From a checkpoint of a small mixture-of-experts model trained on Wikipedia.
Experts: 16 experts in each of 11 layers, a sigmoid router.
Training: a variant of Muon for the experts, 363M tokens.
Below are experts of layer 5 (counted from 0) of a mixture-of-experts language model. Rows are named router (the router's row for the expert) and show model dimensions 0-63. Each number is 128 + 24 x the weight over its row's rms, rounded and kept within 0 to 255. Numbers have three digits each.
After each expert's rows: "gets" lists some tokens that make up at least twice as much of what it gets as of all text. This comes from a sample of Wikipedia text that the model never trained on. Tokens count by the router's weight.

# expert 14
router:116105101140127128128099171123106156126095095123139121155126121133131120158121112138145147156129123157170103108139114070151127092104142140140127139132156168149136118106133162104088107142132156
gets: " of", ",", " in", " and", " to", " for"

# expert 5
router:158126074175115095121148111125104133168141094128157163116108168121116130161129143121152110137131132189152123133156150107161107141099155171151113098144130155110144177082110128125121090136100145
gets: "s", " |", "e", "es", " and", "a"

# expert 11
router:116107105120108129095114143150153143121129117100143118129075111153086145097128119111143168120087150102158140104120135122113133157123104132138114120153110154165121150113117149125099115175117122
gets: ".", " B", " S", " C", " N", " M"

# expert 2
router:150109082152123153132085159169137136123116099136094122152071127100110124139107099122179107128103143143155112096123168144103146132142146140154131120145149115144152123138165123121100100110114086
gets: " the", "-", " a", "|", " \"", " ("

# expert 15
router:132096113117106162128142132170163168090180127157125141156140140127147138164104160086149107127098146134155112091126077098135128141099135125138139116161113136156119103094126126100139089132094120
gets: "ar", "u", "i", "h", "at", "b"

# expert 7
router:174130101122124128077124099117152124132154111144166132128125154083139146149153122124113115143159150150149133100120133089149122138131150141112143067088115167160188099117120112130130089117104150
gets: "er", "al", "s", "ing", "or", "ed"

# expert 13
router:122053119146104160121108154112118148145117110147095167110108132129126109084136141101170121125076150123154106129151126132105165119149129130136153159130113119118162098118172099102089097185104096
gets: "-", " the", "|", " a", " ", "r"

# expert 6
router:122102106113125118106110153160140135121167112106119143135111139127129072130120109144150135147126137143204066138125139134133195126137174178131141140150064092142115131107135113128105118107116100
gets: "\n", " the", " |", "-", "|", " a"

# expert 0
router:111089105129106097144127142133108138137105105136170106128139135137107148153108119140155157159120099123190093117147137066123141124111151169139115123133113115142122162094112156126080110117119150
gets: " |", "\n", " of", " and", " to", " in"